config.toml
experts_per_token = 2
balance_loss = 0.00239
balance_bias = false
init_std_router = 0.013
vocab_size = 8192
init_std_down = 0.0761
Below are experts of layer 4 (counted from 0) of a mixture-of-experts language model. Rows are named router (the router's row for the expert), down (a neuron's output weights, with its number) and show model dimensions 80-159. Each number is 128 + 24 x the weight over its row's rms, rounded and kept within 0 to 255. Numbers have three digits each.
Before each expert's rows: "raises" lists some tokens whose logits its average output raises strongly, later layers aside. This comes from a sample of Wikipedia text that the model never trained on.

# expert 30
raises: " on", " from", ",", " in", " and", " of"
router:163148124152123129150164103086126129114105148126152164163099139130132144092123082083158184074137131141113117146141137133103108091148136108110184141107123108134096158107129119151170093160143147159126115194132108130153137116118138114110130119
down0:152124144166121162110134111110145139105102091125098098135147089152133131147141102146119157106181140121097143132127128098123138090198102105164133147133142131152166111120103122160127133169150118127109104155155116121117143140172117126132131086
down1:082114098145110169095085154146166120113144191092102077110140149113138134153085129126124117157149110127140106150116122115130073127161115152125114122103092099154106124143143121113163147086101148141107143176107150095153132143156120121147104137
down2:118155122127120116145123130090127128136152149130149105099140101118098102098126084132120148103112155124124180128127134129105141144136107162109144107107108094142148178133172103125123121111119100106130081122137088115121118119124098204133097128
down3:125142102137138110119102129142124154155126133162105133127113186124123127159127125126150168144138180108158151150126133161174122142119131113099153147085137114106085133097116119149116134063137116145111189110137143102103164136114147149133093124
down4:146083126118085147110109165088119121142155158132109127118108105145126099127135138144171152147155086108127106121098093123119074104103095140104144163187123175119148145128111165137148094142166092124156128116163099093129130134139155109087143148
down5:085131149114101124135112113134133141139147128139120108140172143140112187121155186108103113129116164160145160125113130136095074111133114130122107126119114132113131073085150105119114129141075122129126133123141151099149105106098191139117156116
down6:105125089131149100120157110123140151154150140144160153089113129068152141099148119158147114122128128148077117128106146116114102153123131163104173123128125127174126184151118135112116090143138081108123124153123132137114096119106124179141150111
down7:129141131133083099144135110105138124114166157131135133112133081119135142150111122148102084120125120150151118167109121125178166140147132158146159138139163150110161115105162159082111187158114106120127128121151104127073132104123083123118128117
down8:127147135122140095149105119165106101160113130127165108128113157136108143095107093178117123083152122152112142157124107101172124181125148146107089124124159124155156180122131123147121129143088170137123108131158162111088128157100163117087138080

# expert 68
raises: " European", "ate", "e"
router:092167149123108156113130102083119134112144141109142185124079141123133143100140119102154136072182098150139121156165109144104129125121124139083175153111132136146114149123158102158137070152118103165124105123104116146120122130141158116093152120
down0:086152127158106118121117159173122138153124142133099085123112119138109153119069161115165113125165110122144158132116118112128131139072105120135124152109159136134121127098098104129137111122142125117133137091153141125177111125091108146111147112
down1:101186190143147124155106096114127136121140129076128103141066156159105159110106143081120104125192136131111160162137111089134152119114123146119106163137161079126130165106133128117086125075122114134131137109100131134105142193160158141127128108
down2:126149118166113110141091132126148086109122165147138133105149109137157090091121183119113163121095128101125139141146139105135111113139171180094140137123124160110145108113150169126096124123131096151102159146143088177145096174119145155131155115
down3:161089108176132115126138172134135123122140056099127135134074153092154140094108143122113153102103150167153167154150166151129171122118132077132144150114122114155135129087148094109105082176157144127114149140138107085151096122138106118126128147
down4:177159157139108087158127141139117100103111108111165143123112150148099121138098177151091160125154142184085121113105154109137137144102126094122141137140136107105128154125099137157106119124147094137163117108169141144137128145126126148087189126
down5:131121150128127140146100114109119141072156165124112105137105069144135119151108075139142136164130165099131119171065085111130141175125105140120163099116108155120130134128168120102114117096127144089146109130141113144175105133156147145117133127
down6:130131107113090109155120112109122144106129110124110081112141128148141122139087155124090159108190120107122109121136127126126146124148134142144150189118147139083117151172135122133113121128119137169138156100099136119122114160181111135130107121
down7:110135133136112159102155106126128102142113111101132079098165128164127148118111150147154125104121122146146161095155134161118145174159091103122153121157169128149148098102161125107150131130143152157081154121148130139139125094118120134118157125
down8:149103148116186133124128092121118159124151112108090116135130108167148117138191142138156162106199122178100124118122118119085119132113150117149088115115124108114084137074146084131163132103092109123083177096093126127142127112131153109129123166

# expert 18
raises: " Succeeded", " Chevrolet", " Position", " Preceded", " Loss"
router:121122131153143128157155125096135147109105156116095153193092176112178161132137111128119139098150148137112124169137111146147136126160117103099159109093164139146111125109177112165142111104131169139113079123155117126138141139098113125143097167
down0:098087130121093105091079138158135159171111112141087138152113140129123128135113152137128119126096084103118137131139087147116118129157124148114058160098129171153143137106097137130154130097124137155127096089116149122109135139123146106154121168
down1:128119091119105139100173107106110112165107115150114079089121153130174126139098054110129099148147146137119115103150099138133126117139091084154124114167123147104147129136169151123138118163136123162097112141130170146154117116124137088152149156
down2:182103094121090153142122128166157111106111089145120117138145124092172121135148133153119085124108095106149124142111130136176123082111111108123166064119120132142117128138108102133088118153096143130131075162152111133134139096145143119105084112
down3:126151135150121079132104124120145136125194120072147155116105158139117087102124107104107142110094116097140108112146122106161090138162141115107141123139145173127120079104143139122116154131091165127153142156068149107111147114174096121106131147
down4:132145165150115113165173094120095107114126112144128140061121132160134127132140130173132152103148115123094127100112118078129079102144098115142114112098154111159099145103100129114105101115125138098117133171154153132095174159113117167113105134
down5:166116138132147168125136096152114128121118157169125132154139081099109147156150157128140143115097153134136113116121126139092131125150128107101121094119092134129178113165058127093133124145133154152124091116136141115162103121096167143108114098
down6:118098119156150106116119117097147137161132155131124168135119143175146171081104182118129163111091146100180107104113172109127105102105149144091112100118121177119163091166136117164121133155109127171149143155150128169084119092112168128121133153
down7:165139113114115135106127144131138122101108147135133140126126126109128125121110120130098098096130137182127123127159159171097133123119142125091114102151094140117107118149100111181100128147125166173124136149180126098093129097084148110107162111
down8:141080086145123137101129144129104112113106122093138129144116127118185080142131136084106138096071162125100153156120107136067184138104133133146086161079155136127163143134142145107110124131128146121153089143138143141144140145119127121178111095

# expert 25
raises: " of", " a", " the", ","
router:120133174151159116148180122112139183113106137093103137184117141170118126114127124120138146116106137130107138137148156150129121103180109165126118121053083138171128101142133142157199101107111133160115120119101138110138124122098132078133166110
down0:111147108102145113146142151159132118136147129152135109134108107118125135111143103108157125131137111160110175125143099125135135159132114125139142028155143137125101167120121096127089142126163137180146112094158122122151101098159128112150126152
down1:121097103145138119101174165089103126127091098122119119158139131130141113132138140150131160149098135104146170108101170166150112145135164135157115144131149171109153135101122149180134108117151133134131147119127111127151114109145130109154099163
down2:102113067159114135169132148127103145107177130127134119182117109151165159139137104107129136131100113151160165141108084098124159122153088135128132106088155119149136164125140137101163118130114110099106116108103162142100127153120087073149158101
down3:112121146138120068146141121149141109113155154129135088123142103089141114127107125075135161115093140115112079136132126141121151137129120172161083115150085128154150092105104101130097108127196130136154114140174087094139095129142148101112154085
down4:145109116132131126131091146143125175145101083133112093111108100104059139140138097162118143192159120129097132103148157149149142142153119113114140146150148117080144160093118135149128076129119123140121117085179147136186123164175096135128084136
down5:098090101095149128101151157096163140151137143174135113140136118152147084152125187142112127126160120129114162117162105128140138120105101092126126151156089109105144157145154109094109153143119156086114121167119140146128159149139145065137161131
down6:151146103119155158107120152086102101120105165159138126102136144139146120125077126113133148157146093151083102134112126146112126152163117112080128141170108153151077151137168149140114112115163078107131094122131158108140126106133118156146074111
down7:128188116185124125077140119151138121143092134133148136130137157129161131121106114115130137152088098145172144164124138154118131127169086139103104183166141126128103130100121104107088116170159122134159160113097134061089124125176117082093139120
down8:134139152081067155156152140111131161136157114142170159091147128113099129087133138140130128156123173119151114168170076132153160122117154082147156128108111117091124096155130087154157113156126108145138114171142108126109114107152151128108132115

# expert 55
raises: " and", ",", ".", "/", " at"
router:174123126141140150181143148105105148111103184101104147134138153096141156135134079106098166107187087152107099146133164134145102136131131115120140117140122121145145116138132181154153080141113146146116089157136148122146154146113100110119140156
down0:087130114143128139118151143095091126119173132107142163171140167130113113060141144119110058107092136121159143137089120082110128186163108111105131116178135146138111141138077132139115168151086136115122144131115118132160110114171141139103118132
down1:144091113161153107146136162110133104145105153147137141101149152110120149094151168099142109167138084140174121127109135103147107113095104113153084131115131141130116134131123137128124157098169144120149112137127127097136154101130090143144085125
down2:150163140136153139117133103113152103152153194102131085140152049093099135154111170126149119143136167097157112125125088132092112118126101099130114143132144188166120131165142142142097127104101100110193134144111120141128131114122107121149103153
down3:085099129175155101130150154149167152101107123123136160191154103142114116093173134163111159162150092155139134130131171115136094126140135089141120157120118132110120106103160131125106178152102145084162167162134164140101152167141068117159116155
down4:135111125169110108160121087139125132142144134131147135112069134087128122138150111117131140119137114147105111148132124099150142143133169126150137167111152181115151108095067109109099101058132157106153175100145145086136127115109107142160116125
down5:114121107120097092123093137183130142101108153122113142164130144125154182154154111066119083156127180174109104114120148104124153139161143107102104118116122144084126142120119143140086117104148119123173145131121140121087076119080150117103163117
down6:105075130139120142112172136112101122142160166150100130121159079115120122099113089163156119121134160118137145109101163141146129165127144103136126107094141147145141126132106127162140085135121152132148200117132102169174130133113166188125090162
down7:115125119162133100140129143119141104100154111116121129095159141100142140130124064106138113129170138114121135066104138144162121098201148096139136139108162117144139088143121104126135156119131114137127109136104171179101096100143118126146175150
down8:148113139083129148087147159137099099101132141123138118122133141124127118126127152147118159128187146138120118148134083125103145163144104100090148188122147122089117095105121097132091158152116115152137149131136174111125115151132137146069100126

# expert 19
raises: " and", ",", " of", ";", ".", " |"
router:170130149142182143153148100126130133101113169121132160145136139170140160116162107083143143094131084127125098097147175178150141137104098102110144139120127114113112102115115147126162130120130115140136110139142122130142132089091156083134077139
down0:138135155095108162083111156104134124141121119146119126163136154131127135134145099121091164125114129165118105143117116078121153086107126108129088094103113129151131153138161161083123185150175096132116111156168161118101178111145165144141140159
down1:134102137185119142134143112140139110097180123128141115136142091140129112137116123152167118080111161110119094129087141152139130073109140076138151111127130122118107113121126135119106169093102131130132170135142110108167146121128129154098114167
down2:111115113102093109104145095152110151154162094149149109125125127119141121102175124157156136124129140143113149134124112120124116062089093143075071155170159118165127130123103185128106183147121104117135111100133172140140145119106126095154125111
down3:153134178164158094131106116169131128101090122150128144184107149148174135137140152108121137151145111105123174129108106148116077146141125122146106090107106115149143125143101125122131114111124131158148143121127124120115089152088109185107138110
down4:107126156197118153122166141100095137111155144156115126129120126103101094126108150108157130136151134100141125128129130172148100131111149102102131177131115148150098116146117129153110066121119143121129168149134117109096104198141127177126144125
down5:111074174109148110088142118129121137099106131158117113130151153095081100100111101156090107155155090113102162131141139112144101157139122143165123116150106152143148090082156141118100165109124094114140120133144131129101133104122180125129079153
down6:097117158132108122102144079114122128102109121152116150146109152140122126128161128131114108177146145191106113149112113142171156145156067089131132109151131104156088151132135149086128131149134170095147126140120121116153124162151115134138150143
down7:200150129146103119134120132133130090130098097142133122092102150172128077108121132125163112122146112085138098189172147117126137162085105147139159149077135156118117109163142111158135149152131153154098161181121100123127088167159157112134135138
down8:127171107114151133098106132130128118129124158167146081100086148126120124094133147118108122143124114162165113154156104170141148110128128154144180175165160160162113149105170103189138143184128102108086143113111133083137111144120101096115134164

# expert 62
raises: " Binomial", "craft", "omic"
router:125109134153156143174136091093149145105125164111087165179097159132147147127120102120123144088148145134107114160145131128145140124150131110121161092090156116149104117089152123148153094114120163136107098121149119119143161111092115094157106160
down0:133201125105191149087134144105120171117118142120087135114157145142129114136129152096095122109120123107086132090141165090123117095115122157111096100142108155135105147122142105120140124125139157148109183084098114123109107147145106086161119122
down1:125096170147124099092130126110151159112103110135122146115127142117085105172108131161111160165116101099113135170142112095147156188146124123117126086112144110135153126109094135149146145100122143153125144128130141109106146144093181162163153134
down2:124130150111137129109129174177152061083105152119111114136167106134151146117118168139111109137149122112124119129167108163125151118143162085113126133089075096096124152134118093116115148096120105178112112132127095121087127129174093140163131162
down3:153137169161121108154157122121107108126146142132145143156116099154149144092079108123138173095147106126064143116081143134168125123143109140112142102119111126153111119145115103128111111136089110093158118121107161119134094105129162124108126089
down4:135112152145117096132188109080110115143178129134115118144120118176105144095133164152128103157124134116167093104097127120155127149131147110101092134140084126123102130159157113163099112142146124155130128119166133134164129101131081131099090108
down5:137113125130115182121104117123110118098097142134133090103128113133110142178138166114145140123115101117122114131104140173177114116111112113079190095143123140143140155087111177121132122121179155114152150092126101113125133118125090145110128157
down6:123153124129147152111150146151113166116123129117088121137132127113128142141131116123135160124124107075118131135093136146142123122164109151137150100131137147121135155159079186163118138124149160139187112098127156106104141137103171173150099137
down7:143152131146113125147091136118166127136155165113165163142131170141122084144155150100166127093102115125101143165127132059111115128073122155112138083194154122135103109137161106132139104125180136136127117163175134117111095135132123115149124143
down8:134113175114125164095107134116126137181145153101122100137072120098151108117137115139118174153130129150097108088153142126116116120112109127097114184100133168133135151119094146157102119171132134155141152073094132125086155120141136139133139101

# expert 0
raises: "ić", "arp", "ores", "aran"
router:129147131114150149187152109102139145100089135134124167159115147136103148122141117110127165101166130156107145156140124158192111119159111113131165113131160141172109115085188120120134094112115158131141095114162094128166095140121137117139121134
down0:136138142139149110152091119156175102146151126118168126113141107138117103105110096117119150197091135069150110112122143112156123123161132099167152118125140087136142108151176129141107123120119109137145105110129129118167178154095131128123129175
down1:081078170139118107137091144144097141147137129147118137094170148082103093165125129089108150143115162079122131116147118124116134119139084139089121085128131144144165120084104123140104161113174105123176172136152115165161118151166158130108109148
down2:122098128142102117140092109128127130138134170078161145141136095138155089124097122122128151121084145130124093101106149076118140107145122136138154087095146135142171152142121161148139115124102128131161141118167153125117091106132146135113112089
down3:082123168072124160112184133138128134102132117124130167097149139121136127145138118123148107138115178132110160140119145129117114101123164090127107130105128140148113150173157129091124116150125097145136105134134160124086096157115120147114124153
down4:125135114174141105130121095115119152139104119119112136114079146149156138134092139131123156144147093122150120096092137162077136114150118119149103110122092083111128114110165138133132131117123172112083121185113164148135150072146145130135112056
down5:119142127063121152113157171102154175157124111175140157150155129130098140161129124161113145135151160142119138114121101115158099118125088070111113129127123069143134128152163145144129084111108126139160100108146117136096123126124169100122115127
down6:167092130115115157111122111124128146135115137122133150087091127123131142128116088103142089105085121126107090095127138128111148109111159147179139105093122150125117115169143131123082153143147130138131140089106151105153110126172155163108099108
down7:117116157127108102142121148189160112093125106123093114137127108116141163155114142156124125109128131098084118102150145133122162112161084141149152073127129102076167154138140143122092155156150126111124140135102119156143146116144124113154162119
down8:141138120108094070138122137119148135092103126170211137148190093102116117097128160102111138155117129147106152109133123137119161138122137121136158140108140131084107087137144112110114095083128117114109119108119113146112107145147140145154103119

# expert 72
raises: "re", "ro", "d", "ge", "\n\n", ";"
router:170159155136116153157144102075140137103111133106137108152092137169158149097147123117139138124164144128126130142142123141140116122141106109158145151144155131113067135109142118154118089141157120160090106147134140152164133128148102126114104117
down0:100140149113124102124125118103143130134142195109135136125101115162113113164164120128098154137143118194108137110141108102085126143112138122130096086136134159112100133079169170109172115129138117146112122122143158122090095151104133146164095097
down1:135161114142130149117154101132112150115145125113152137119112132120142106135099146133125153166056170111138088108105102157141124117183087163129135129148153142160099141160112138110105141106102113127122139157142103100127156158125191139187131142
down2:124161107151093104082123134136098111131135144100110140141131128160107114132150165110134112134180135128141140094082121130119139116147136171166106152158132172150123176097125114155107111133123143121153148122118139137152152119126140141122173108
down3:121133118107103132158138095094122125111136115145104124124156091134126110157107135162115124134117143164111155133116128140132093147147165157152137122150124082168166113178147116102160112123131150129160116185111137115167128118081149147070120135
down4:123132123099114104099099110079138101097115142124182093118190108118144161106116152114126130136116116129097136121138127166152137108151086131153166153145141117084133120107080101124112104097174129114091152130142150128102108118145142139117179160
down5:118102084127148119138148135178162132136113161074115090123141073069139137138118145177140133129162151119128123093169132142136113143117138137111110111140130108128149104161088130153113110145105117097129114120147128096119149131136105151116179105
down6:119165152123105141143146147136105077115096139086124108166155148134112125128136138105135112172129121088139084095113126129147102132125108150150144132081118139155123126161105093124077121148114117121109126089164114055135114136119147123152089105
down7:097112155127124142143160129161144127137154089119117151056110148160152136165121153118150148159088143098103134147114138103114104148121135167103131115131101098121144121121151075146150112154145156158125092097146138123089148145110148140122090133
down8:150151144087125107129128169125095190120119093105101179107119139111143153116130118144162125106145123121129115133112137095089144138134156150109103128135102126104138145148110072146130104099097130121093100128095103114123083162141092170137103058

# expert 26
raises: ")", "=", " |", " (", "\n", "\n\n"
router:131110175125147129158092116121121170063117120097121136129165171140088189126183119125160092128159144133147152143113127137151125098133124118126156087122104094157094128112141155119131092165130138145105114126152122127164142112139109143133119171
down0:167148160078111131124113126126122149168155106121145118155129173113133139120127200108118138134145145117133124130150103145123144121115104107104094170183080109122143155142123145154086144166099114124127145116105133192148161148115140141177128104
down1:164096070123171093104163102132100151135117103149126123126149099106117161088094096155141123150114178164162103158112132106100128168137129123123129121112108140164188126130102139154112160134138143107113149124121133133139120146137112114163202105
down2:154141131114128141129162142139117152114171125153123129156150161100156113155166122140086109119155121105143106146087144121107090102131186075110121092162167140128132136115161106085129102097125125126127098123092120135075173131120117144144134145
down3:140137118105103151130088157133094126100122101150134140148100105175116123147095093087120106165090149108108164150157123131129173119145127160139184135161118164132100124098109160164132112141087084157128090133133120124148132145147083145170116101
down4:169102125149106126104134151123121129106109162164088105150114168132098152090107155169102138099111167151149099152129155146102183128122118123119087150160137089164132142129116189147143092119152132090138117164129110089130094130120157157140151115
down5:154078100126113068142118126134128103142165128136145135116151130128117127150129135068120110126156136143141120155166185130137123121095140120126141119105122169107132106117102116092153129087127141119117124138158105163163134114133148130127099149
down6:112136138134107134076152126189130147114143143149124121119141092109113155121126105113072111115155168093119147117128106155166139163112082146145129131133149135136139142131132107147123152114173156133114146140127123119112133114150081113136145093
down7:099149129098119101130118130144135108135155135105111124140115053156127168116194151120127139141137102127090117080106152121104117129100129134153143133136127157136135124087126144079124145175117113077107165128096111127111133144110123097113173168
down8:135116154155138149123121117106149129114097077160119125211165169132113164150111096099107112119124130134159093131109102119123143118145126129110151135136166128117103113154124122146106156161144132115132142164073125185110099109133075133120100124

# expert 29
raises: "cia", "cial", "cos", " LINEAR"
router:124156125116149135172144104105131138131117171105125156179096158139163153082139108130128129095151126122130121179151117115134112125170119118136153131065154137145109139097138128154142092136134145152099083139166127099146141115113098071122123144
down0:130089106139120112163063159104127141125135142092115122143102123126118142108135098155187129151107159129106097122164094129083127145177106046137149151119134140131152176137110109131111156088116130172153197121134139132137139161114123152116136107
down1:092109141146106138118134161131141102109129128089112122101125116112132146121116112149129084138141148109119154132132149124124142122120095156157144140118149138091132091144116089112164164119165142105101141156164082146098095123166085102074121146
down2:110131144159137131113099107173147138114143115136164138086154133101129145111134128095189124131139112130107133087095112150134183101130119131183128127154112121147138151126130147139149121105151165103138125109064140155088123125150132137155114100
down3:103138149103175113124096145147113152114113106138128140133082165102107134156111091100132129082111113113167141116109133143089145150131119151126146176119117144132145121157104113092162103114138147094127163099079078120131118098127130117097125092
down4:146121083112186126125143129147124163103132128134150086079164096151090113151145138145157131149123116130118130130143162094160110160068140138143131162106136132134120129171108114129128206151133108107102118130100158123107131087159135140155122120
down5:131121142117117101142118133143088096132145143125166132159117136068168139149105138124138127143118121109144159092123129117131123159095147076122105170128121129134118139160146070167110137124095139117127132123098153105167138143142118111133108090
down6:139138109127177125108118156103124105152084126135127155111139103132109104129132125107127120151140123126147174126117098119170075050142158137117112164138152093109146142101147123147147152116131126161121124169135086106114152084145092105143098145
down7:108099141111125154129125149117110094105124103099112139144135144117131100154143113138106111127114117148128153123115123144103117166122161107145110151140115156139145107145102076136165112097131106118110145168131170103184140127131141101076134096
down8:092126139068145112145131144131110166155152143114107099132078130129140095156144086135175108098126132106135116122108102120109088140126168127169100134136165142150134093148133123127130107136102083120135169156085103142101120124119103103124141127

# expert 58
raises: "-", "|", "\"", "While", "=", "—"
router:126126136168131108118144100128149172125141139145132142163081142110167138116155124103139134125111145165143061134128161136142143098171098137124133135118114137118139129088170150181109113134092138187119121136131125125142144088112109114138146159
down9:140162151101053118135096123163123127147101119145103109120087119089138112111122159131127142163128117126144132154146083084139086126124113151125082155098126135111130144113157087185149114112161084141120164160135124127129100075163171076142118113
down10:101096109114116131146119076093107107143173157096175082151144125098115146116128088176135138168096158132123168115092140106070131103101130152143086167164097132153103141130152128119132115154133130123167124155096109138134153135127140095159138161
down11:157113108124144095145099086090118175150126143109116128108147128107145099163151141146163110097104113093074155123074148134131124115142082139114113130106137138099150128145104124171117154112162131172149139112155105158096166126170127157126169133
down12:141112126113135139104136096172096130126114128137110109119116139152141132121161127159133124109141133153148148097141155095131162138139141101061130145101116148114129147138097089152131158190143102139144176097126139140091128135180127097123150123
down13:141171163126173144106179146100115110136186120149168132102108110093139117185104161114100142174126127128124105120139152160134123130123113134119152112137102151109107142145146100145113137124112146127107122147135143136113085101120124066123142116
down14:158132137135140150094174136123092138132112148111157106145084110134169087113147115158138159124143101156101174183125119122100141118077144108096130095127135135112134124168135102156080113147118118122094152140101108130131169098136079095166144106
down15:139157125091115118095109105166098150158150097121117121111123166151171094147118132097127057089140149140091102146112132112136172160091116197120141146172141134096169161117121141140161146099108135150128087110141112117138100110139125154112144125
down16:112129188120145097118120110125105157153181141114135097116130123134141098136140127152133121108100166129115138125134204105137125105130126127137129120138165142123135088129149103074143137140132109132144125137127113140135110120135118122129120176
down17:121109129161161123125119162125130128137109111137153107139128160128124128158115188151115169133092138125145089134096111143131148098149114113103136081140145166151107141122136101140084098138135109122154102108144138115148134135120103188110122149

# expert 50
raises: " and", ",", " in", " as", " out", " to"
router:156127180131155111192112084128113122103090141090123143158098139165123132113123118149131157091142124149108103131116143134149132136145142100096184148127104140129125143078132153121161117153132151146157109139116127109157113075121171081133092121
down0:092101120170146084111114146110156114099167118138132139148142142076124139110131160130087107136089155090145141126129115138120147110152158186153128116088140147133129133113110153167198123103168115127107132158100119139161144118117161134141160112
down1:145142106133102124158152117115153128112104102144115160114133132076111133104124086141126098161165133139154123125100121165113082155145119122155143121093144140115121119137089147088094122134116134107156214134124103127148109121138111095160119119
down2:133128151107110116113111114123123140104139130180129059103142104114091129115155131133123149146170146123136121095132133077113122161096139149139136136159165078163127179155171122143119146161128107145130138117128112134133079148085083125132113107
down3:159160103143115097081157101136105177161131093150177143117133117113160141114144092142143168122126135101148153156112137081137117132152116129125173103133124118087143158141113098143126154133100115163130165102089174122124105140115098123154110117
down4:119153121112133153088132150111143150111146192096121111105103105073099079135104139149075140123146066171127110120105143104083124125118143119107147116135119137100111129128129156114130126149112113092147152162168116167142164141153115117148129159
down5:112155146167092117116151112087139154119184174134132153098130131110133103160086147102148093142110139107092087139121125172080134129157097128117126108157152118120114122146088110122120121086106135103163166114118117129116122115119086088095090112
down6:138178140111120133111104126170115165146113170099129142139147174131106135102112120092137112138132088141128138140093152080128115158140099125120116102199118149142175195133135168129087127113114154111119159100111080110114102099111140134120150128
down7:158108128105123163151129158144160117170103111161132085177146105117110126136147144114128129105164106114132117133164104067143136108107142097108137136102119107086138155117158136080133096177115126162146150118143110115169122130163121079129119115
down8:112121119146122110080189108122110149117146093150140113162141096129126129168142150174126114128135129124140143161083137165132123128115126157092149114096091143130097151109121119131155156078073170108087156146120143148138092135153105146134148086

# expert 17
raises: "room", "yard", " office", "election"
router:124118139158152125149177120103145168103118124137098168155082154106143151135130128105127130090143134151128095151141135121144126119170106109133156082095147150161103122087175138145176109125099141158113094112160108121143164123109090108125093144
down9:142117117149167099109082100131145119102120106167112129131124160126129148159083146151157130120141106098127084143110160141122128161091144149101141159110135126124148059102123146166146156168152160108119120118141093103138106144152137122153095144
down10:123114148127093128115124187157146145121128131102162129141143131148134171168143097121148146131146106131097061101122139115133143084119130161138157078099161125161140141139130145112103129094107161087139156094124132152115119124117152079089112136
down11:111119135138156117123165079111122100153126124159123095145100118142156100126146155125128128127139127088144089178142063155143085128156139118129134140113163141146107094124119099094104099131182127154188151112169156106108122122154183130119123101
down12:134138096124139158116079127156119150117096086140109171104120130109111126157152103123132107075120103161163094132095142117133115081108127152162147124150104118111147107142120130153102078128124138174107128128149130151132149102136118104154115091
down13:112089106143126148131167127127108125147119110137146124149110114129122125131179154107143122136142123138097125115127099111187112088110145145160107078126131153176136156083144138091141163169128135156124129103084126149126156184116129137107074130
down14:142118115099171113127115133147173151157107151099151134075142122153100166151110092123125133118114154142137139129143115102116124096142145140079100114129126083136080124147190189138132112144151097134130102163108082154136081136106120178143168139
down15:166158159131158139123159138141144113095128102146141115144147093141130140132121130103133133162157103148176151121075104167122116172149111158135068126146122136088115139131092113113134118136134126126123104087114088123119141112115149139129117152
down16:090123131127124130096097144144109134087166090136137169130183079118090138131154113094115135121112117101129130133140150112119122157108110063120139122132128170108129168147137150121133145100163091135158151142104118166143138160098140140107133150
down17:148139123126126156100149152094139106151136186104089135119103164126123093153133130186156153126116155131127145092126123127175137138114169129148131072155117137104112113146140145126118147122137094123113160120101105112114141108099166132125105146

# expert 37
raises: "ulate", " villages", "les"
router:125156142188173109136102094093139175101146129091095117163081186117141137129118100134127125120127133142127139140124109112139153125107170148111118095143143124093130120110167147143141132136112119117098082152107101089150123155094114158138120160
down9:114148150113106120158116118153147141112113125106133116102137093140123108148142136139172099144092110100119078137097143117130147094115134123107100085117117102116137162131145117138123104175130143098158153130146085135088162142088140166123093124
down10:135085125139111125126107106161118129125073134084058123134104115118131148109098118142133132138157100156099101134109112104158148191105122164143172112125179117170153119145097085143089147129154104106155139132100159081099125119139127120136121131
down11:092186104150124075145134116133134110124130143143185128093163130147127087140131112140154087069119086169093149092149153123180115139117096126121108163111121124109123097124105087154153122121136123102162100153129144159140134161112143156155133145
down12:116126124131120135123076170151167174091085099158142107076113141108116137164174140146136134107124159129106132124156137093142133123102094113112111149103098132149106121108125178126135134131151098116141144168135164137099115116146151117145163134
down13:129128097123100117145138096126126173128115099144111152139159099116129092083129192095103134093167147082120119109119098145128090107182133131158132127120113177158114125076126142121154137160111093124115107164131143135120123118127178076106124105
down14:132103125164131154096137139135124094161153172098171189120137109101137133134109143122119101104131143150120115136103109126150078110137093150107111144131110104119126182119151106148140148098044127134158099147129118129134151112144099123139079121
down15:160095098124150086097132140156132145144145130188109122127112083142156102105160106103133164163136123114120115104103129133127127118123159105131118097138112106093160109122163124146151153094120128094102131171090182131163089114138126172100124150
down16:129122116145124137165138133099101164140085101114086081131097152107117124102117146159151151144104165135146117176139140168148169145137128135150130132139089147174136134121149096119111081112143115107108134128140141099134151178168093159151123130
down17:137129100146102140145144134144111096064121118154105119132143131074102096137122146144178135136113123143102109103115168114148144113143138133116165127070109087159140096150121149110135160112146145073106149106131140154127091135174159107142112117

# expert 45
raises: "]", "gie", " Died"
router:127128128149142120150117109106133149120113129134094139146103167118131136148149093137106151115108151162076153125133124137179096125132136122080145082142146107141106114107156132127134107112087155168105061105135113132139154131064136144148117128
down0:143142161142153116112125150122167148128170128117141134106167146118096153134100108103136158123131137107173142129110153140099155149126120102150163135104157148125164075149166086093146104139113127126122146105056148123122163127142123117108105106
down1:129109159126151108149116124079126126144125095145127095128106144137122128081161076098147098148125135129148118095135145146105119126108146104132076164129101083150134113149142130155105191126181176115091110143137073159101118137118150161142113135
down2:109074075179123186135090129119113129122154094123119115074152144094112173175110134177092135132123142144101121099122142139156157097163135151126117143090097159138111146127150109149099129075127165120152150143139102141098129127113141101132129144
down3:103128076137118184088165101143149164101107109161110081122151136137134152125171122187135130190117126128109096143151112116137106092111096129126131122166122110120126129122132160123096145124073118088146148131116120111103080137117169151139145121
down4:132098089132113145107159135131145135085121129092127135150115099137136105174093121124093115084158134168117112153132140115141150104120133126121143201141145107079139095128101135123149146130119086147165128119136153136112154127090117134153118151
down5:131109134140167104140139140089170084095100151126141114092129112144152097143127142184121115118159171136083109162131085099114109115132115124111131132135117094099118134129159132130122144136104165126101102143173130126147135157133135126200157112
down6:124121119114136158165103135157170172139094119097177162141149146101129150099113142112106163150154146147117098073089125108096115131147085135134180160120159114132144143133160138146131158158134125128134140084159105113089109128092125091125132136
down7:171116105122102156174206121108151112144113195152160126108115140140095126143102119095075118138135147169136110141104130126095143107151123136154188132115124152116135124092138100106145148123132134163135119123154131096093099129168113126147139123
down8:123150127101136174150122163141101125157146118112160104153125099150133146107155103137144140128144160117118103140082114114105172102167143136134179111143145141120147114125112137133126094122140121122113120114154130089133125095146151147149133110